config.toml
n_layer = 9
d_model = 192
n_experts = 16
experts_per_token = 4
d_expert = 128
d_shared_expert = 0
activation = "squared_relu"
moe_layers = [3, 4, 5, 6, 7, 8]
router_score = "softmax"
normalize_top_k = true
routed_scale = 1.0
balance_loss = 0.0184
balance_bias = false
router_z_loss = 0.001
init_std_router = 0.022
lr_router = 0.00177
vocab_size = 16384
norm = "rmsnorm"
norm_eps = 1e-06
tie_embeddings = false
optimizer = "adamw"
lr = 0.00301
beta1 = 0.9
beta2 = 0.95
batch_tokens = [65536, 131072]
seq_len = 2048
train_tokens = 740600000
steps = 7640
dataset = "wikipedia_en"
Below are experts of layer 6 (counted from 0) of a mixture-of-experts language model. Rows are named router (the router's row for the expert), up (a neuron's input weights, with its number), down (a neuron's output weights, with its number) and show model dimensions 0-191. Each number is 128 + 32 x the weight over its row's rms, rounded and kept within 0 to 255.
After each expert's rows: "comes before" lists some tokens at least twice as common just after its tokens as in all text; "gets" lists some tokens that make up at least twice as much of what it gets as of all text. This comes from a sample of Wikipedia text that the model never trained on. Tokens count by the router's weight.

# expert 10
router [127 170 159 120 119  99 139 151 108 174 116 106 140  99 127 116  98 175 103 166 104 118 139 137  46 135 143 134 152  81  66 105  88 143 112  83 156 183 118 105 154 139 167 110 162 149 150 116  80  74 103 102 147 136 137 151 169  75 156 136 137 133  91 141 165 156 138 138  99  41 124 130 135 128 135 134 148 157 157 163  95 115 110 135 146 140  93 115  87 182 107 100  91  81 104 155 142 153 255 125 148  79 159 191 106 170 123 163  62 158 121 150 150 138 155 163 139 123  83 141 161 140 178 116 147 125 100 134 132 130 136  89 138  94 104 153 121  97 111 196 155 101 185 159 119 141 122  60 168  54 116 141 136 146 172 141 163 183  89 133 164 101  91  66 152 135 139  77 121 159 151 112  95 110 102  98 146 125 116 104 101 156 163 158 161 147 149  85  76 109 102 102]
up0 [142 123 156 106 128 116 153  75 129  82 197 134 141 160 172 132 116  91 168 140  97 119 202 134  85 183 155 211 150 111 194 134 101 104 118 179 165 159 107 146 107  83  99 101  86 179 108 128 135 119 160 150 166 151 126 211 184 124 126 117 112  90 140 143 202 153 192 106 114 154  91  92 126 170 174 122 159 122  78  59 146 165 116  81 120 108 118 145  76 123 117 115 128  51 143 162  93 146  86 114 131 176 142 134  79 116 158 122  88 158 162 123 112 145 121  91  86 137 122 133 152 122 124 133 144 188  99 118 122 143 148 145 131 194 108 137 121  85 109  87 153 187 139 135 100  62  89 120 130 136 145  95 142 131 118 184 174  88  64 179 139 146 123 100 173 138 105  67 143 112 151 159 153 112 124 144 151  89 129 108 120 158 106 153 166 124 148 104  85 118  77 138]
down0 [126 113 133 105 200  66  59 111 134 117 104 128  70 135  87  87 132 155 108 109 124 197  73 126  96  58  88 154 142 123 162 151 203 130 137 115  79 119 164 104  78 175  80  73  94 147 180 148  95 142 139 133 131 164 133 149 145 136 157 145 176 168 118 179  88 140 116 151 134 129 108 106 148 105  94  88 108 179 167 171 140 146 125 114 129  97 160  45  98  98 102 130 112 140 103  61 167 148 121 130 100 147  48 141 121 129 120 147 100 102  96 132 117  98 126  67 167 137 102 128 146 114  50 185 113 130 170 131 132 165  92 126 149 102 120 103  98 133  73 146  99 111  75  88 118 173 139 128  67 123  84 186 105 103 135 113 109 114 182 142 150  94 142 142  86 112 119 145 154 102 120 121 147  70 131 132 127 105 165 129 157 124  80 160  96 194 121 116 170 139 151  91]
comes before: ",", ".", "–", ")", " (", ";"
gets: "6", "7", "5", "8", "4", "i"

# expert 5
router [140 140 144 160  79 125 149 106 157  71 116 116 115 108 112 108  74 158 121 234  43 124  81 188  98 114 138 132 144  74 121 103 126 162 167 115 165 108 133 131 171 163 119 103 148  85 131  80 128  79 126 149 123 136 122 143 147  56 124 159 127 129  89 110 177 101 129 115 129 129  43 119 159 106  96 160 165 188 143 132  81  96  97 182 160 157 108 147  91 134 107 109 136  93 186 134 112 143 142 114 164 123 156 105 110 127 133 166 131 133  98 153 182 163 164 188 176 113  90 142 128 139 106  97 132 134  98  56 187 122 136 130 141  82 136 157 171 118 146 114  75 160 173 179 135 134 138 131 101  73  99  54 150 167 102  97 128 107 123 116 151  47 104 100 147 164 120 115 171 137 132 111 171 110 176 117 165 135  85 113 103  89 105  93 125 111 181 178 107 161 137 112]
up0 [ 87 162  67 125 121 195  70 145 142 127 140 118  67 113 138 163 131  77 163 186 120 139 132 103 139 126 111 165 139 156 109 132 143 162 110 122 124 112 162 106 202  80  89  55 139 153 145 146 139 152 120  95 160 142 113  96 123 114 132 121  96 149 126 161 190 154 101 109 159  94  94  98 132  74 134 107 111 162 171 119 126 104 122 138  95  72  74  79 130 120  94 166 124 186 147 184 193 148 170 132 116  88 137 157 120  99 140 169  90  99 135 157 115 119 112 129 231 106  66 114 113 118 114 105  74 156 111  59 133 151  43  97 102  76 152 114 105 128 115 128 111 159  86 149 156 106 176  65 105  88  94 151 196 160 112 155 148 115 126  90 137 108  97 116 116  86 122 165 120 170 132  77 147 121  72 129  79 110 108  76 154 171 113 113 150 105 121 135 118  89 143 128]
down0 [162 155 148 118 128 170 121 132 109 157 167 110 107 130 105 111 205  70 104  54 150 132 161 125  89 141  78 115 148 135 147 103 144 153 134 151 145 111 141  78 118 136 181 143  57 150 123 151  90 154  97 110 155 115 165 206 154  92 114  89 178  99 107 134 139 108 149 187  85  93 155 152 133  99 111 123 115 127 128  99 144 113 162 169 107 171 109 146 123 108 122 160 120 176 142  66 100 160 114 160  76 138 144 152 193 162 159 102 122  87 138 143 137 154 139 132 182 104 124 191 116 107  95 133 173 134  58 125 140 196  59 174 123 140 117 118 110 120  55 111 137 136 109 143 202 134 141 152  77 136 126  89 169 100 148 212 102 129 157 113 110  79 177 115 142 159 148 116 175 174 181 113  84 192 118 150 127  85 119 162 176 165 141 147 115  82 114 120  92 149 141 105]
comes before: " ", " the", "|", " a", " his", " \""
gets: " |", " the", "|", " in", " of", ":"

# expert 15
router [127 134 112 198  96 176 139  95 162 114 148 154 114 136 125 148  61 137  96 129 118 162 117 165  95 107 188 118 172 192 113 143 130 160  73 112  95  87 122 156 147  95 165 121 135 110 150 108 105  77 168 129 129 146 129  91 125  56 132 176 134 109 124  83 141 170 114 142 104  86  99 141 149 132  73 162 136 133 156 128  89 149 117 107 127 120  97  92 130 112 148 114 154  95 158 173 110 121 186  97 149 110 139 131 158 163 135 131  98 213  56 143 197 129 205 169 195 151  95 129 167 144  65 110 143 168  89  52 141 104 122  72 138 105 146 143 128 179 127 146  90  87 162 160 146 155 131  52 155  73 154 132 113 112 145 133 186 125 132 176 141 139  68 113 134 137 115  97 155 110 116 113 180 138 123  48 141 130 157  94 125 146 130 105 161 148 163 131 176 164 141  83]
up0 [175  70  90 125 127  94  77 170 139 172 124 113  47 128 124 150 114 156 120 144 126 202 117 141 122 164 102 188 135 108  85  94 178 134 120  96 110 146 107 117 170 107 162 156 214 107 112 104 104 178 166 112 166 125 114 155  90 127 167 119 147 107 148 165 133 122 101 121 154 122  95 116 104  67 128 171 156 179 198 126 137 118  43 192 151 137 125 191  62 114  83 165 164  64 178 144 133 134  98 126 181 168 154 138  87 124  99 138 135  82 132 101  76 100 119  94 108 105 113  92  98  96 134 108  95 162  89 106  99 122 135 162  80 121 138 129 142 164  69 188  61 114 198  89 143 165 117 129  89 158  92 161 155 144 124 140 159 132 158 138 155 157 137 151 116 142  88 149 137 108 142 149 125 105 174  89 115 154 113 120 146 144 108  60 154 140 106 116 143 148 152 140]
down0 [161  80  89 134 112 137 138  77 131 154  82 134  87  57 151 136 104 122 149 140 122 118 139  97 162 127 147 179 206 130 160 187  90 109 166 114 125 124 188 186 157 134 132 108 121 125  86 143 107 104 103 114 109 125  86  97 147 180 113 129  93 182 154 144 171 102 117  73 153 167 123 118 128 167 138  65 125 104 136 133 157 144 167 110  85 138 100  85 153 118 125 179 172 100 134 133  98  83  90 119 103 142 129 131 191 115 120 127 139 133 118 101 185 144 165 138 147 130 111 166  73 142  97 151 131 151 162 119 162  99  87 132 135 143 116 136  68 121 130  85 186 190 135 122 122 178 132 133 146 117 146  60  92 102 138 159 200 138 176 122 163 174 200 114 146 143 179 130 169 160 120  73 166 124  84 197  98 206 125 142 160  78 135  84  86 182 179 118 123 104 132 105]
comes before: " |", "–", "s", "%", "th", ";"
gets: " and", "0", " the", "5", "3", "1"

# expert 12
router [ 97 121 133  85 139 142 135 134 120 124 114 131 158  73 154 128  83 131 128 181  90 154 157 107  59 111 183 139 192 100  95 135 131 173  90  98 110 141 179  80 143 111 198 124 117 138 141 120  71  70 107 108 138 142 111 189 134  73 124 125 112  92 114 130 184 127  82 114  97  35 104 130 108 149 116 126 141 108 159 165  76 174 132 119 133 147 103 143 115 230  74 115  77 106 124 130 162 135 211 108 133 141 142 161  91 199  98 194  74 126 137 107 127 140 123 188 138 142  91 153 128 156 221 133  95 160 142 122 121 139 129 107 171 127  93 145  97 147 135 184 143 103 164 167 155 134 156  57 147  90  98 150 115 135 164 110  78 177  92 102 159 111  91 116 132 109 121 124 156 146 130 115 111  95 159 135 127  91 138 145  83 153 146 143 158 148 123 111 152  95 101  89]
up0 [117 183 170  95 141 148 103 123 139 131  84 143 126 119 154 138 145 129 142 224 154 103 159 174 153 125 165  83 116 100 157 124 110 122 136 119  42  74  88 154 112 115 105 142 123  81  89  90 101  84 145 205 116  97 146 137 153 114 102 107  70 124 162  92 108 135 125  82 103  93  96  85  96 104  93 151 136  72 143 166 139 167 120 126 131 104 156  95 119 145 138  31 152 141 134 190 152 209 173 151 136 137 188 176 147 119 176 145 105 163 154 129 201 179 135 135 157 127  91 149 143 179 123  84 185 127  63 105 137 145  93 103 109 123 151 151 106 154 137 170 121 103 137 108 119  99  70 110 133 145 122  87 136  86 179 144 139 154 117 127 131 174  35 159 129 107 119  99 125 171 144 111  94 159 109 117 144 127  79 130  87 159 177 146 120  95 129 131 146 127  85 119]
down0 [ 61  63 108  72 111 116 169 106  33 158  83 155 127 133 166 135 115  62 116 122 105 156 159  73  69 148 174 149 116 121 118 135 153 164 155 139 129  70 125 161 111 152 118 170 132 109 162 140 137 145 131 159 108 147 135 131  85 242 101  88  79  91 171 156 119 128 128 156 118 145  96  64  95 121 110 124 169  56 150 128 105 176 181 126 144 131 117  77  91 121 115 124 131 145  70  99 135  99 156 151 103 154 109 126 116 117 123 117 148 143  94 104  88 115 122 152 149  99 112 121 157 142 129 133 159 109 147  96 153 134 145 140  85 147 161 111  80 158 147 145 125 121 125 174 191 122 107 148 129 183 152 139  71 100 107  66 129 146  54  93 124 143 121 163  57 119 149 122 106 112  94 129 158 139  82 170 188 109  79 100 127 176 169  92 134 122 158  89  52 135 117 112]
comes before: "|", ",", " (", "'", " was", "==="
gets: "\n", ")", "a", "i", "\"", "en"

# expert 2
router [125 160 129 161 112 140 154  94 153 125 147 137 136 102 130 102  33 146 127 164  21 110  97 196 100 100 135 115 160  87 122 134 155 173 129 124 165 115 194 125 177 136 139  74 122  94 145  79 142 112 175 106 155 102 145 120 152  58 102 184 115  98 107 112 174 120  91 134 137 140  91 137 150 129 124 144 158 162 146 156 100  68  81 130 147 125 159 141 100 134 122  84 131  86 144 126 104 162 125  88 155 121 178 159 113 143 136 139 215 116 118 132 168 152 169 156 189 161  94 129 128 155  89  46 139 131 122  45 171 106 121 130 163  92 145 154 141  97 141 144  97 163 164 188 114 121 133  95 107 106  99  84 166 198  72 137 143 149 132 125 145 131  47 114 102 121 104 107 144 153 155 116 217 143 145 129 141 106 110 141 145 125  83  99 113 125 172 174 148 148 133 130]
up0 [173 143  97 111 155 143 129  98 106 168 156 164 107 123  91  74  93 160 155 121  72 141 139 182 148 130 113 132 176  87  49 172 103 116 171 117  77 178  98  83 130 227 146 121 125 100 147 101 115 125 188 110 125 109 128 133 175 127 120 164 170  90 108 198 141 130 184 131  92 126 113 118 127  71 111 119 120 125 180 121  73 118 132 116 153 125 163 141 169 134 183 144 159  89 136 155 144 157 128 143 160 107  95 128 166 123 113 106 142  88 136 121 130 149 179 159 119 173 122  99 140 123 174 137 201 157 136 106  87 137  95 153 137 126  71 110 147 151 115 112 117 183 172 118 190  80 129 126 129 127  52 165 109 107  84 155  93 132  98  93 101 126  97  94 123 186 117 180 153 153 137 137 167 129 195  90 202 126  97 103 109 143 113 154 156 183 175 150  73 165 148 104]
down0 [ 83 127  88 146 155 106  87 139 114 131 115 111 119 156 117 184 107 108 149 119  62 124 129 125 132 185 160 110 145 110 110  89 162 156 130 185 135 166 114  86 111 124 153 158 113 108 100 208 141  83 136 120 118  64  93 196 111 255  93 161 116 134  74 162  99  95 147 123 144 132 116 191 154 134 161 199 144 138 163 144  64 151 160 126 160 131 123 126 163 163 100 103 181 171 146  95 158 103 131 134 104 181 155  77 131 137 104 110 126 128  61  84 113 120 126 159  98 188  87  94 169 152 163  50 147 139 162  70 176 114 149 189 135 140 119 128 129 145 137 147 147 177 184 120 109 135 153 178 113 134 144 142 150 124 134 126 123 158 126 144 140 146 116 108  86 182 111  90  94 110 157 126 137 141 113 139 119 155 143 171 127 140 146 167 102  57 125 144 104 120 190  95]
comes before: " the", " a", " to", " by", " in", " an"
gets: " to", " of", " in", " was", " is", " for"